Experts of a small language model.
Training: a variant of Adam for the experts, 466M tokens, 7113 steps.
Below are experts of layer 9 (counted from 0) of a mixture-of-experts language model. Rows are named router (the router's row for the expert), gate (a neuron's input weights, with its number), up (a neuron's input weights, with its number), down (a neuron's output weights, with its number) and show model dimensions 0-159. Each number is 500 + 50 x the weight over its row's rms, rounded and kept within 0 to 999. Numbers have three digits each.
Before each expert's rows: "mostly gets" lists some tokens that are sent to it at least half of the time. This comes from a sample of Wikipedia text that the model never trained on.

# expert 211
mostly gets: "Kr", "B", "Or", "Bra", "K", "Me"
router:475568459565501446484495471539551480453547535561563451505492534497480562529582421466570542499518468539513583498505464508494458511532487493512542464524531620572562460469587484426487497442497461475492608590548588462460416481548442530450506540483421463463535552500478437435543493484566529544540509507521543536405537421605489498536585472525426387432411516488532484589461519434567521428481423475576433597428444400415517496512523467430505536393431451559508535502484547521517461462486535
gate0:588445582532499472436445461518511525495543477482524504597559567466482516477475423515489583507489531529440463480599491504478535501535455544444432469462425571456544574484504536487553428563571464469525565375432478402503506450390394499437462444464606438451492594531543464587496548453462612468511536445520451528506468480537584569543548513566527467423434557441498489550490558485570574516444529487581497486472485533473591521470402476469419560474529572476498535460515434542476507460483497
up0:509485377488455505507490462514592504604535494487461645481521463495415463573396448432544469441459420552535514540523459505414556437565471450470516500509558501515458556517470475553500456548542409560543545492488415574543532501532592531476584490509463427487539562613557506487531457486530513524524482494541437528451499555510551544528523501515576635513528562473506504442441416509512558480449601592565427574546446425518436521515504520458514516602517481594531538495518465458517486590491480
down0:528450447444418497424520489447506523511494648445537549463501513447527566499486461544475460501430436506569457500580496542404506530522521471472549445529391535485496566538554488581548466453592510457483493418483604450570464563567538431581491429485476486337404517634568548424562494496488452438462503479409544518507484566503552516530525418479522553508537541464457518497453509423503551463497550555504498498412519421550555473512389512505513535479490445487485559535552413489507506504533487
gate1:536479456497389484536487456446500567558496487485608552544502521519497473456547501520455500598517455446515413569417477511473496482515507595455358481461476504530518455525572492517509506494503493482499387514533529564596413485439429514401449421498574490524560515485509456449500384494554494547485479496571412445512469517428535531422538475523583433491480529477509442450507535461494447482443563499481481424537460592455554458471561531519390575501543563576633489523494406441526485536552421
up1:470488576495454525520538464483510513519408511465576516465563522501499547501532596528487520454469493448508469514568495422533550453493602485366522487497511515450490454555563507410506527483429498449495465600482510487441537479460572529536528459491525626571470440495484396555479499498566491529504546448478556539466648472550482501535452466578448497468659565499473533477545540484485598500527397441521427608515593632497450570517455567480477482425495519457478516466450519500498451445485424
down1:425559600515521486476476385542524544457521443473445448524482498520568491481472444494494442452407561478449531458455524505460443570391513601533494433478536508464528486535533527493441550424487461496533515418494468395498465581539612497585534454516450439493476520492500438515471425488375564504492541600458505496479398484466441518475453460494562475586452498531479525498460535611569503523446504486436576440461468511525412537540403484572599531503461450478510514406502440521575510479597440
gate2:388516534494560471462470479526550498474438574430492451478505505451443522537554539522397438496524438405511519485511468539458590518444514518456444602566428623511569412431457462478556521545425524593521549468450533448586503482511476546456470482508482478507450439409439516548515468429598520564538509518506436440450556469516505510486425497532505503389447503552441474497488513570506464476423504440444579392478493447467532507464633519552525491425437580540513463497577531548549456419518536
up2:564469497530570536441558442452473433578541459526378543494411422496511489435530378476575472524423611591490507516580468600475476509519465612565533536479460462481552464510491486530455496504527477512546572522498510445506493532589495458503540472456540408477496579459543538465511496577438514516503410500508587594541391472368541497483541518444540519619541509503551456529487518546545460500452532549351482506490453419507438500501501508540443446458530520550529485546516433471542566500476496
down2:549424516468503520641475568497533493488491555466570487476498530508416446498468479486515589550489423461531458484517404429479580514536523452423527549532446518550404504477491431514559446604482480559547414550503526457464491471525466524517546482467562551465448453452543463473523579488513436496457638416467534551458511483459466424447476490605511537568496507496451645538593499382500489429515504526531423562425456485513552560468554574525471562429508563516455565504459498513515547584479561
gate3:520489536472532483426535523571594502485567509484418578599492496509427470495547421513498440504456404543509554520445473477543528469464581518499488530386547513414581589557558589466548581398494493516550504486461453500529482463522489472439527531474559451430479456546520518577539514574535500494476401636581475576587564523399485476576519421462489490438552569475478443587509466509567487496461501537538427435459518474479384492494528513447551494506475485573460446518481429417475496556472449
up3:573529479445563564508503526499465528427580535554529466562501449532530422577497544516481384469411466474497476469551460600522376502493589498541506525450532578536549640530505524482478592501476529575478469432482452542595506548594569494569469520484535425461520426479539494500513502531460444491520485526501499482509403467458432592493500462494436554466479472501483519489623561400410438499515502464481435453497454482455417474501458576484567434556505561543473526475421516469452573391545530
down3:476474677577526454528364372588511504425464456463541505449479537499509489484508401425483528534442478567564497559478520499550507514496456556581450523479483515511394524470484478567556520414505528444560568502542537459486526476528536476428488497442508555576541480519488600498484467514521441459554581380550509406515484547478492474528406429487485556620523503528537514450520531379446554559453434453479515450512480526514494551496506555584464523522471538438438520592461506488505497447515444
gate4:443510502569479495568522558513398510513521514535480475527502516489490532497488491437480516549425496509465454432539500486506505412392439436505556502451503449489544463336461438531399440585540482416458472458529439472515585500486426502549493494487506488426524544479500616560480521497473572550496504593560450532473551456496556479477421493490460404529441563468596531443435507563507585472569533437574572575473492470493627541520489547481444606520425559491581440523496481506439416515443548
up4:552475612531485494485483445512491502547502510579469494447518487507538452558534488559456499485375576568501550478470535558546460508480487572561398560416533388448508441480495486631351488497580457503445552459518466460443557528492543469493527574515496411391521548507429538509451469460503517509529507537475441481466447534487618539371536544543450445594436386543580518508491542511435487507495494467499566424489475519525518487555522519468457590518512446534548452445538463518414470551530546
down4:497375499470623502558470402414525497503433461414502431553516581495499435575463584507498471498523554572536510446460463426548516490550542417537467517448502476535503570417481478509414479508496381488481573552495579531438506501416448479489583429517467529558438530492564378435493580447485563516482531451474496579458551538456520466483552535578511505564548496447489531586425501550481456471386502546515525461448562576502512495470443506422525541428507529544570451561423455500454518520520523
gate5:509430440473480492504459441588536579552556513502553449517515517547567469447500459603493487488523499465509442503531506558471491468511455497482457591520505444583476422491470545475466442556461552527456410515524489566460528397470484513517524479502469495453475515598498443499520462462464478402466488514520450399513461482509424632499436509456491596463478487524436570468551553404543532499460561435591420477471444440453575542465462550475429512509405558518410601412460458456545383377521497
up5:383540530506463453491521456539465520462598490524588486426528493532481531513505521534491539545529499434518481519477535518520411462484536488515448545508514459548485433520508440509447431424460580498409439516644431532454412471524483546473569462535476514443509378599583497520450557503529497525505496451470438400498395499526436513526574480443553486531428544475513527435510525426474445495459568498502531483534509484456523453513511546523485581365376681525521561497474510465505447520554431
down5:431507414451562548506492511494433593536488488502462456442500543539505438476419464463512506495472610433507501553513499505499501380610489500444507491551501528501569513451490522411450474419476457547505483489544496426472493438516516565467606640467455493482432496501546573567446573458564456515525513541511487567495441517436506451512400510476433523403527497518459514467502489489482447403497450537626447459512404513519523494532440454481587472574629470506538477476491512542526438519347430
gate6:508540528438477404577574543498581487487496514394486495431556584471535549532433446565559548471518495488453465421506534434479508536526514505531477421586544586447516473468505500481479518504480546514453436562604489498529535414482475528496458567533480546482439499467519394512521535467444534415462592500546473503548553471493547468511408482524523401516507468501453470430530344486451485482489476636449491419440493466528515559486419454504451508516557366443460495562461587531407511599492538
up6:414526518448552542482472526425499521453486601455570560529529468464561563546498536520522445415522566570496487503481478487437545463476540592450475559538423474570598485553571573441518494462432436490529533528419532404344532470600511515490447407477505518551524515517457522532521520444506494476446542388564455551485577508520561537513452495461624505518546498475501487491501465400479492513503545426548565474475509540500609455491561502566564399472432585538521546548490407460478549504515440
down6:599537415602504540548491459447435409460423495487435588464474407458554438497532469563540468528441506495512526515501412565465463457602515488545522582511478418564521527438540518418559492475579543463540503496460398459511464496420485528541442577581452378450485446532461483537563522540488516534535572520556544522492527442479373489519487513418495476392557531492509467510508488523414534477506537494502424510576439451489601492469555467435566482519562506373553504569461508480536543489525495
gate7:577465536472451516550512600510437513503431529411599448495574571414535487447583543446434556447534468466474584497458472503490570445483559572498598571508518482535520496518595487507521532602544583570521501495513468528470477480581544595531530498492539498469514614538471477521595497545537484489499540459550469364426542521537497545446475487474608522488444494540533423542483448507471423475585469446450475482467538484455420517505450477532542494464532570563469515447573500497488448386628465
up7:520499446530514491500503527532480463456486535373630459529559578437482487499615542531555493598504499474477484451421503499583543469559513381546539483512553452523490486494604491470494426564466576548495531392523441439453450519555497505462466488482530507373495525502447491560514523541541514455532525502534476408490505624546468478542528404471579527497477515521434474483539489516465467476458434419502483444513516355518354505501401452485472443542416557468582534551527483528494492443542454
down7:508512427435533492474453455521530523486633396438427480584461474541421429522501450496542429462522556478508415559507492519507499497560505483440536444554529563471606491475475375418518387476602451442339507522518562467460523516508467493516529557476549514438475543468491475506524525473386463473517461553450522554562407485472493471575506508505398445433573501502510511491585471500530504472601508529486473500464437517576554518470441522537442543528587488474513581513507486432469465573441593
gate8:482477423484529460510470493595525454567477484477463489502467436486487508462466470425569427537460415497540476485520533501414382544462448449481473475506445503525588518509523476462479504467549618519507443479602414497564534483350485405405525503467534426547522501534564522504461540516521576542507500489556493531469494535435617558503485480476511489425539529406568459491554491596491466476511525466529540560448508517446494496453415506484518505500401459415480442608460441333451517431443458
up8:436507471491499407439491617476567521411559482461560499496507437520494568477594537480504425511502419451536569488453502485437495551491449455498418489523403603474408553507486473571474533445492610500493510471513425546518479503469487493417601513488458467595446489605503446509427564465451495478529602578451434513482466481513433543574554486488467531436510624510473455500451483541449464500568452519520568552453537535498554513472415437489524568443447519479641450539487529465585486443528506
down8:579416543549465466511545475470469527501460498565515487579551525467553456508502523422578502541566446548632505522531574463412511461523424554482488467484524541412492512486531528490535554429536501399506569478506449575533495527501624477477512553464578425611469462494496515465463551500508471511548401541560463427442380536520517482482633518624519459482441598510635474499439439532452499444542547485474524618546555525510514543501515440443533499544486515520494483524516512510525517413564553

# expert 22
mostly gets: "G", "St", "Cong", "Gh", "Br", "D"
router:487551545470497447395435492478486510441562517638458528531492494466490526531633454504593531423476464572505558508572473550469419492422477527460602427415497552547592467499578456433432550510522568556535530600550557499470485450529472491532507478513557475466431497506507447536535559534521508518514509535514564549460563431516480493487533497500538497474471530419524383563463520509502584381508428468471427538407453479381569517535536574477476559425506507601525482542558557482523483454461546
gate0:463430563516522411487393575458536464461567470460562531590455453365436461436468450515480489414434513522516416511488570438476450470471470447509541402477528527395425457512490459505443377481507528459398516508467507555567429507574472454443505456535437526514517515528435502438421495497453493524482535522507375522457529494558456497494576527487485565471473471490455521485514469440593431508459508440469463442480396484438450555518532476525438477523562529502551394571492530478389476453486422
up0:535537485499503509557497569471515520573466529526422461500505521520481487524431483417547478492615531426482584483489509432535554475480473463463528529529530504585463578581416519477624593457478451412504423524496540536566479497445444520554466483512450511568471513527511513485523498504526453520501489443486524498518446443428572537503498574480356449483534624474564434507486562523529576536531504657508581515510580577557523473490418414471486459541545485431507449439521549559611560450595459
down0:506564419462544517524457415435406498480523549490583422519611453599587507541517485508509510534550537545444560503549394635513493471446513528484472490587494546484559474459442523521527417477497481482450541500481577474466475491535492561510448491409472467521460554509559449385521486484416476535507520521458519493591560499543533551407448392452447489455498585388432461527509451426407587519518598495573437582514460496497463448550512465528489482510551405529487517462528470446542511472457561
gate1:494453484520587386492514563524499418394496494558448540554460483522540588539553442442624459506509508463489451451495486443502480425508478449526462465468336485502483589492505543557514513524497453456559556461369485596517439511573574468554414536496517547515496474420504557497502512588511502469536502560553569482546391531432541491574529475463556598506454492438486447479562442583462433426444535415568479542433558524527481520517523477577521482473470445430482524499492448442461549544503494
up1:520467399492383564562487443537525471519394552485608491500492584460393472481487625486476528544445496491522505463567473496526557441544425424552519526578453487547446553537496555521537479484480480522491391509512524524431517461409513454548497482452531496565545480411485515457513483525501474508553472429508491441429528545462506560590542469521596475528530407367377514522493401462543461508550466493463547584501436419467541499517422564491471535437528574566487599522475506497491468471482573
down1:410537485484414498495516516528532486483517588507463556490526492456461494407600527548541541554474535505570403441429471329444552495433615445514470498550555482502543478510484503424519503544577518478567488457552468573562520543505519440561503489504526438507532511408559503408553369472461533451469535491422507552429544497446502443532467443474509488527562470472495459468466559608556397493464531541473515554518421488430532567491519521543439433570515426488484587509498455553509464616502562
gate2:457492482494458455469505542559590397600513498418507471424470459577501478480537533430509502470480425480434487478498548511478569418519456411422503498470481455559568556474422471512583526513531580493524458480450563497468442510429542542575540554518430494537455468479472553511515551556363526504557508525490515574426410510479528531501528533568484521499469505448448409452521442550539479542616411550427545517467540575497465514466447568483587557484468403399502556483463534435446505368523565
up2:465465420381500554508533492433462529509521487576496560569574503489459525536492463518566484521477501567593556509501512509540395541512600537617493493526549499441463447553533470507386512500439469486482574579528486439498552524502503494348479464493507483483504459441507468433446436537631484525487520565448499497616560463539527433502525498391452490538495541509586507506503578498548477451455532507516455481550458550470517510532581433524411428527493535667546466493512464533520487598469420
down2:579576507495493551538454503480512463571649521574571509567427517581449568425535441533511510584474535528460479527472488491441574436473396535486414538625460502483505527422504548481575418527423530413482577470512472466507492474485502586459489542394455529504499477556470532491545426507507515520419615464574479519517491546470584581483471517527470503464435431507593538554530502505394461516443452503465410450427474461503530523501461526539456457469538476515520494546527563534393509604463492
gate3:442461583507507498412545489554450543537548493433499470574514474506554421561602445566473501448572462504480478583427527474530541399523418462507535482438466485412503512522468506566403538557482483494542481511557529416517451535663428455416506429544586435374466521487529526491473514508463558475476491587559477460539584443513510514548545516424529496525491452482446437652478497497486512424487490420583485487497418476536517499510497438510462424513516536558468464522498492577517428535589475
up3:453423469436480480565494546528545468526500487494552552558482532492486523483488502545389529595493513463512403523567529522457547517504557500511457451516491428492523475467518588476521506450463548537468539527507502533453517517529498463476437617469482548511516455526457451543473512531565501431429459550490569546570500407503472476451448447502493458483465392483487544516675476590544404463530551489388543502547345430491565515488536423528406554438540489506448514576437478566565521572407399
down3:546468438530529476500484486636537516497465463521480550407534434587599477460500451460527542447414460520425492530470522568534543565469612620420493429509548479486494609485486435502480488471569429461501467445527498465448609517558503438446502421564552540451474518466496406389593548488539460396472501527513541510381453506523493451461422507496486514525535520480525574524453534575513577500449483435534528559469505481496532481502552559598428538494514567507541558511510512487542513387504573
gate4:445592507498484504544397557464515477591576474469579545586567435470554509576433463585520498488443526454467505471587509459479456563431471425408471484487515428495471450545457528548444432507497517464455441438501350567481460524492531417435510500530522520431586526500503450515518458557502458521526514627534459408499489479469523494562480554461430465522498534533590415501479512550410545396569566519479534479482551586487584457515503465429426552529493521537464476458500494429587461564464455
up4:481612520563483516498479508454517519551473487465537454477545534446460476509514477502501453623494593448552449477481465439575475580471457552499409559591463461479471376511441442528471364515506517434415514446490416445582486565426492466461534485485577543405533516490559477574490512464508489509462495539475558512447461545471505562539604561465453543522518504473563433592478562530391593476561507418484561500538561518512595395510530496521430550446477518523444533462521477496580462435480443
down4:498479541466421534567514448534499496400460495401457534491508561432492439488499544501469523475493430450406510482553400450520588522506524554545574502566533466561442563550400516471444552495564456527464469559535582536505432430547546550498462466605415470579513445431429489439471450495596490489524508515512396517512437567543572525551530496561562472515527528444412393635512426487494573459523529477564491437565491619555427514493497560499452488462476528423481456490514509501556462477501526
gate5:488491520570584414508479437609459482570499538532437553574582522536461423529462524425474464466480476441497461486561533463430475540393496501422489479505472485539587462486548506545526526579493481566502483558493429559481461469591544508531540333471454544474555428562482510507480490506491491490570399526476471515411408488460548491428495550482516564427513557458519527516498478430448504472524490339487575479462543558476563517530488621505578545498478570492453515536508463392455459455439448
up5:608498506640559422509514489435492462508413447463502466509545482447533474482558551461545528480521474505519553500510523426455503568420519448445519474511508505515438331582464505542519498570527502381524502597473520508469451501503507514572410395519510505465517455499417493460486381585634485469515427535522476465400513487488514532466481517458509547429525454491536420501445482402467439454416504413534561421474490441554485553496549554503494538496489499476496431553552486392489484577458484
down5:525462509600469448473477490428436482504568410441566497531445536592515461544417541520541351478448468516484488531479508504630502469505468471435538404546450452484526547440410479568414501479619489454638457511556437466476529425474423475474485539489578446472432453488501412519461490540536480563537525503515484445520490504544441430469549497448566472511487431527422526497502474461480588500507496500535572555609505473525593456516459455416536419459502483489587515499461448543442551461462450
gate6:431509501489536484368537588522506437543387502525444581437480565455451524482510516442594474456487563512498564547515529501412508486484548496375456453463510550576528440487389506509431544502497637545580554569566491428505464439403536589472577521525502469541449497416481524428459458514469527588353508484493470540463449461468571534497427523502480522549485567601484529530537526532526441461526467598555465477462435548437527535468500511471434516541438494499481488471510473473553496475513572
up6:472497456448496537503534500492430455641405435497533536495521568427544461445501480471542513507459509566516503563541513569531472552462450375472498414454557567509502557551422451518441564563503525525437631456596462398447409468446538514473512480535584445470456467465548550402429460519510482530554472551464505372422491489558464480496523512450514510565517559554505512511544561499404540490553484563533469524536427437498578472521554535426505469576451543506551410546447504489535499410478461
down6:513519474509545410473396473414518552559532573361461535598437592506570472533459441380496504456394594562481480537577516485527521469420528457472512536459426448475351540457426510559541470540474488511416496459505427508489519525492451563587455519454544466487500561582619519552562437484527465497533527517503584549446453548502459486493459541462427530586438495473506512500486548466559459481405437520494548523552571485519475498427466513508513517470489521415541512469491463437483485583472461
gate7:549467470487556456536516335581427549452502529459475384489442463493483485510416501411553468518478509516444513520485529462551560566485388465467511512542499468503500579507548473427553537578542502574470473493505413501488579494551495425528391433485478459456571420384562533457454507475556462579531549463482497411464390504449500471530474563504486509490465497482369502513480495509567584426418421496434563472497512567526492524455572496457554431498493434529437477476577443454450519475453514
up7:550412461577560551515537509460430573480504508564501464493500484485541480523519536499486521397534561497479511534381451419569545527434467473520510593644498579512380453512525527447564537565508509529481536486594447598490536478555467560450378380544465499464500483469537635435486521474572477611467553505465504484441484485474481534511559509496560546520448545532483481430454578493535582488493451519508492453502484559541481550509480582539484461479483526543478411497574376491421473505452462
down7:523442492477552503510598557430495505492542477402469598447520573464537449450541475454542534389503437418591525496485527567590457557548536537450546548512541475449489568442564462490483484429515490478467540532466492458464468513386506539485579510485468434492392513478572471482443528493426547501490487451454450523445556521481427471520500533483506500516533531469428564562587544476414451561492515460490637495620423622543530500511484557491536533496421502474505476526459434511500553597536361
gate8:573548613546561514608497518451511517533503485635604480537509542537567546548528478511460544503432485499477522511482493500527512514473515523506389546522502514578521566437559592485520428461506409479449570435510519503512555430536524570573468506491539511461538458421565484580505481472465547463469528493573558429449628478496474421505469519596457499581384520476534554500472534494475546432538515534489543476506539409498525431500472549601430508546559547550511379420477469542567428553535563
up8:521477432581536532513469408493518528466501522524553490581480564495375512442513505459549494535551523518524507400499517491483491554460559359514550535564546568477553498448473532442528494519499508496450495405489458546555627443515410504488444442470438485437507532405525482493447577448432435472519564418469504559498471497422468525527558450531523479375475489524472512525439542315576566552519464463533560579472511539517518520503454495438465437436435498412495550494590494527490490478403509
down8:553487571551461502471592400515377447541523540464494553544475506400455439530545435490541563527501407521498486567549495521541478540446494520484468505517562508482419591573597474448463524507582491444501453517445447521507464583581633499485503502424471535540486505467518481511459459528494505605549528444486449465498519473514434490430474529588530440457531426348459523563483461496525461525415517474461519495585403364457508512431497525494468486549366546489479478511530420465507488475560505

# expert 123
mostly gets: "Ch", "Mr", "M", "H", "W", "L"
router:515560524426492447395484530500543524495521514592455442503484544523463593577623407555584549473512439550498576503512440475528500522467507514449523506429529585591524453477595484449490589419462464502475570597525566504554476458497447512478497552523502451441467573451486486457531530561525522490477538542533590557508510456498578566529534528540523422486440526490466411572466537440498570399536459470558476526429466477430568537479535491411504571404460450551565595544504559504559493415451547
gate0:411492531589416583398423564522486551471497496504504484490509519506464562555537551412577455544456549486480565502523514546485433555436422531522417516510444588546410469519518557529478518547402500621499575533449454456564609501466523500538580530499481549505493456490511576515502465481500572467479553471483514618450463544563543448562409497554560508577512527446565490576443560489412488511476485558526530579485563522519559487502424526534475532522504523484515559465558530524522420376393462
up0:481470555533506520498438498468520467603400438507492517524424442493426483588514443511545506512448538432485547554592497512456506435496421425543497549494461450531500452432469621566483563595452531490551446439448593468507469473576388632483529544503507507467462461481492578438495465530449464479437514597487503488515553547509587556506508469452488487566509435537494422520451523458454430493449533428534403401474488473504569497533412493503456493509476565520514616602571440447534488462491570
down0:473472419476452647547479513594484528498502442475498478469483423530462558555540500485522437527577461466521585542524658567427421541538543589583469589473464528453510526452506507572456523526440487516480580470469567455483520552478456426605425525566426610501565474547468468573496560560597454446415521518439505530494515570478488546550545487502516435480575437546481571562453508494460554441554559529519428482492524515475462533550495517485524534516559534495521498521520404549393457475456504
gate1:557387485416451466583576506500456420522370484515470549519463451466473544593474549458530566440587434507487496528518507439468512504562539616509571440398516468534533520450534464488509504487487425496531490508486528485406450552530476591450436510485497513436488502390451421457518471553547515529443481535521552462439491477522526502473550485455419500415515505490413461442563546500430541453428469437563466414530509494524562522505567564417537507497421507550623503590499422515546511566432426
up1:519520524551426467489510347493530539556457482496438564441576512518544488502530559571548498505509545532530544517549481560522532616494490557516449527559580580435450426460466590543498466477554537502484501503562536434549513495450478440505436480501523538435483499567479555575453578491533518470529537541508457632497364541405530500441443500483541419439466421496561588445469533473528478546486409554431515437496549514548507502513556562566538447473435412423446436520508482465627516466449463
down1:523540449556465552457455448505513521554523444525578512451506458494498553522534395438520467457493501390400525488568538531566541469488559492423373428600454438422537549532539485451499478539527559422439458465505581427438538514437431482493641409523512498538504431542441581455473490513463535498475524511514497546578493529520514575467523491573430534558468469524422551468497434435550487473533425505413546532475579476519496541487601522464495519453539470614525464438565529486420588461537528
gate2:571477610439571441532464552545446542587538496655534584475476451476546422432477474425464539481446486569503571512491558435472478516510511457533479520495551538510437522541549569480417500420538485579427444573438507489532548514537536505445516402500458450452509401492539522473539423499480522489467537466539482432527581455512516483465436548560529456541443463538491506470553543564532467457527453390517516478510413418527500532488404547457386409583519431539469497454431535484422553505535569
up2:559595506481480577539560434482492397566460525521500410518506415539469482549543588566407553510527498399481443586499441398563535445491513546436402518431512463476501552504506507473588447570522556408485410502504510602505388522545461485501443506479549441505516513447564484474494523517439505571400502537500490407466506495508516560531666517408489529488511524435471469440511498462520566483549530621468533487511493497423473490449485482537464516495565552527586537513536470471520539519594475
down2:532385462558540477478523488472476451428397525491527464559512493472408478481496511497590435539515530503512574502552507616439523478527398425458509428456372509475395446504361523536416517458499522477441516467484476416531522444562450496484476499523495518539565513508581449559524542473470444424488514474467548499424418540426507590387388582453553524554494485509516553501492449493562514520487555483542459471444427479530515519530437424521503515486541404532499473487399527463520505394470435
gate3:512493565514405554478502420561514584456421555530550574461459430435508420549524509534460571469519549496477508545521505552493517573514528550476481482431531576595459474511429575550530620416509524460456466550417532552570597593495440495453473476490595573468491515410521514442531407451478467505576439488510603466478602554453583508515446410493463414396481523489476432493458499531472555504443434508508501447471567514517493468456583523497463488457583556560466546518458506557555503556529487
up3:428434499439535389551474591523479439626468486493461480551598495588497560492423546476520498471507451503423490487492614541453516454482444431466490489390531374519508451463441539526456420569455505539490553572532450517412517400533449594528594493541429508521489491574416490506480569573536488522415560510454410451511477483469475423466533540536498543545559444442487471506541521496516393475546554415470433457510437505486493539518470484487507496582450485583483515487497560417449541508472469
down3:524564509552480532571540545524535508462466530447464479535507569465464544530468496492542433466352415466578445483504498575560480516537459557428522459489453397430450517533556608523520499582441523601553593439483532476546539514489411496518473466476413502495577609486555474465473518553469501523475513499435553573568499416604547486447563487443420512551419436589441427509524526532460524576471571501487457412561509462499470489541522410442582465470520512454457557525471532478498537591471453
gate4:459475541484560424428477573445579404503473482546505524484494504480490596438409493510581568436522489364548506497490546540492499510482576523452439436528478540452406477415429526545514522481484488436486516570425521464596528462405450452496517518503486537541507427448525523551453527501445497605535505517449592565546401489448527465482523477522444494427468613509497471528413446539426526469595489613580514518513502456483591540454530447560426485621469523535567489497563468442528543499501497
up4:395514568502570532425489535464550487525588448538513513534430496459585453430542526437573456561471448427575485487544478531517457483503513530403506478521494534434438554502525503453510485412413554484568526367502469564522440503443505541494500485500475518666482368564498451546468563619491490493448548536521563562571404484520466427416507440518443528476499512531482497431490543484483442495482498597543472508489580517448393520477412457550439499499503491444436467505484592442486540497529513
down4:531315449520490498633412535405489537515437554512558508539566558550528487557580486525539544524567519533532601541464446482436488454487490536458462489469555539510469434531444546465497392594513474415541501457482546470554527522603449485431451475666441450548506420525556475407533550539523482447497493487482435443608453484542507535529520537497548570531497492552523493503530574516508437498527473441452454557517447462472516430463481494539511497477430515539477494492476412529463552434539425
gate5:496450431456410402497499586535533505504423485406502460540517490553478465520509521497491510408548583546469524548526405484490470473512482431540465507511488438499500529500604508481544490495473509494437524588565428526484441502530501494544420527473437482442521541480505466423482477530466478468569466578474569426523553576504604494486429558505527573515476490495467396430547465555504484450400442533531527470467442437450502667442475487508561370508552442498457539462611553588434436593531536
up5:535417443479400443480429518439500479530424478397479505523539462476509455607444551410500488444572493595538574511571450423482567461547472422542536446471550468542507507452486530514496507487443577455452517514551393504503451477539515472449500581485449497482535522545504537492526393579416498469514471549467490474555498585527629488485483539453507583456465455555450405442545396494590491486517528496588512414522497481450477611460423514448481491547535458519566555476573529556433419543523526
down5:499557493570438545452487480443461594525451518573308501549565463555505484562522394505468537562480547469536528466471479530511474544476531463480537527546461513434505506569470424494551436503485506480394462473572476473499445468469579482578499453618483496495398506546463482510498478499500423535598526429500485428533372507369520477507523468514466391501469510508465546546483465557559520528548534495516419500518521575360506554420441599456498450493509494538508560510439548564539486489524543
gate6:494462380471500423414564492453515520522562505436487421507446477495549511524449564544525558419510435469488429487389413464519471578526488519519415487539461521520510478519538446578490503596516604480460494498547498500511461507440527445569499527521568545536485458550529489507546480437514541521477501568487518423491483481516431471478533515570472444469493511521487477428438554498464659487480401577500608462482579521452545495446618557445521576556490465451507432435566612557394403506478515
up6:504375530528545494489487546474536531540509512466537536439469468591525424507485466550524449560439492601512502492485503569500575481479353437506364476552440422443574470452525490515529420531498492517511556412523462512429536435488528446517522513521428377512510498471484434486454529529408541397476541481515490567431556485532593540436502528512514441550569518541457433459499425535455441472497520488492565511472415437488490507442473497465568376496413446436480564560568440426452562513560509
down6:507549504427466467516379526448543494452521513521506443535441447448533454530481558460606432500390488512510559486497529578453456541537551496462463414534503523537503560505432489565483393526545583520468462508505499578469497434522503506529528492474453571586541487524513389462576506475485520399466467465538490563444494504463499490436483407629531440441538488489460538486360462499539559412472627485411554515383447468567503462422529482501557446495524474508409543571488509573535535549492498
gate7:458452465461511453409503525522519378504509506450480501477379472483513425530466487422567475510458459423471429539487518544448512514483591432388430442573450531480532470434378467536487540507524515514510485486438488562487563419535448583450534447464476506587506411595395500454451530455501533539507511488530523517552425503543543475547495463492548507386533518452528595556460525547445580494483502543453338533455458511476535494470502518498488490522462602410536482559519506494376555504443476
up7:460490500455489528591490474564495486577471514462486503442468521540522538489464531576492533390556532425471569578497596530386549451503498525455481521467467525522419464529504587411495446494494479591476541638444559473422546472538495534506475465503475508455545571470409501422538535591578517529519488471504515561404584512422433477496443595594607451504504516438498481557542528472543380523504421432465535489524527487550503512540509455564597545463609451488425533432524487544530486499467537
down7:438511579408453502480575504457511514537456553524604481416500521356550513455485520525410437509499438475465505522469529555510488487519590487564516544567472449463576450544575464507559656446439534458594516407448443425535519570478470475518450510492576491525409491458529462442433498462510402532462523510470455482434453519560472532510399476506448517463556496582416425520474457593514537523456459507408498574503479440545475464497514417511531504502484483480472556449594436422524535526502566
gate8:552548579530473488431518550410505465442513494503482521430485538496526557506527547457493524515472406472482540390430541566514411506482621563509439476543486604494460534555450469527532611409458418578557531493419480545647608531488529532582473438540589472454508563469431471571490447493562492526505467505524558535515393508435474471489472551503485577500436515511492503514538445562493469498526541642548502635497475527472471515461513452494474495551501512487516457464530483468448604546448543
up8:567510556514435527460465473543486498475459509505479493524489437510530428483431422440516571438459513595539426516474510568502501379533502494478508480453557547574498513532461445488442538472565477523528525432552375486591474496554441414542580447483535518364485510534596485417497450533451500519444461502487570491539497486394596438481490527390552417528519476600374453543524535508509475469572548496503501410507471536530523491499547528473530533503518457467550507642571423536388538507501488
down8:511543486514449438533480373577483479511469442470519502421459582567434548529525523472542445490512567475566474526532507506463527497533469441531590463526436461387598566415497415552448516455448470504544488529549514403553503510451403511517523567468477541505492480502481526468433421493465558554506435521520456507424520450549492501458442528446581505484522494591372482501452463475541461463514435590536440445476498397369565542503570532448537505592560484398537424514492456507422536557485440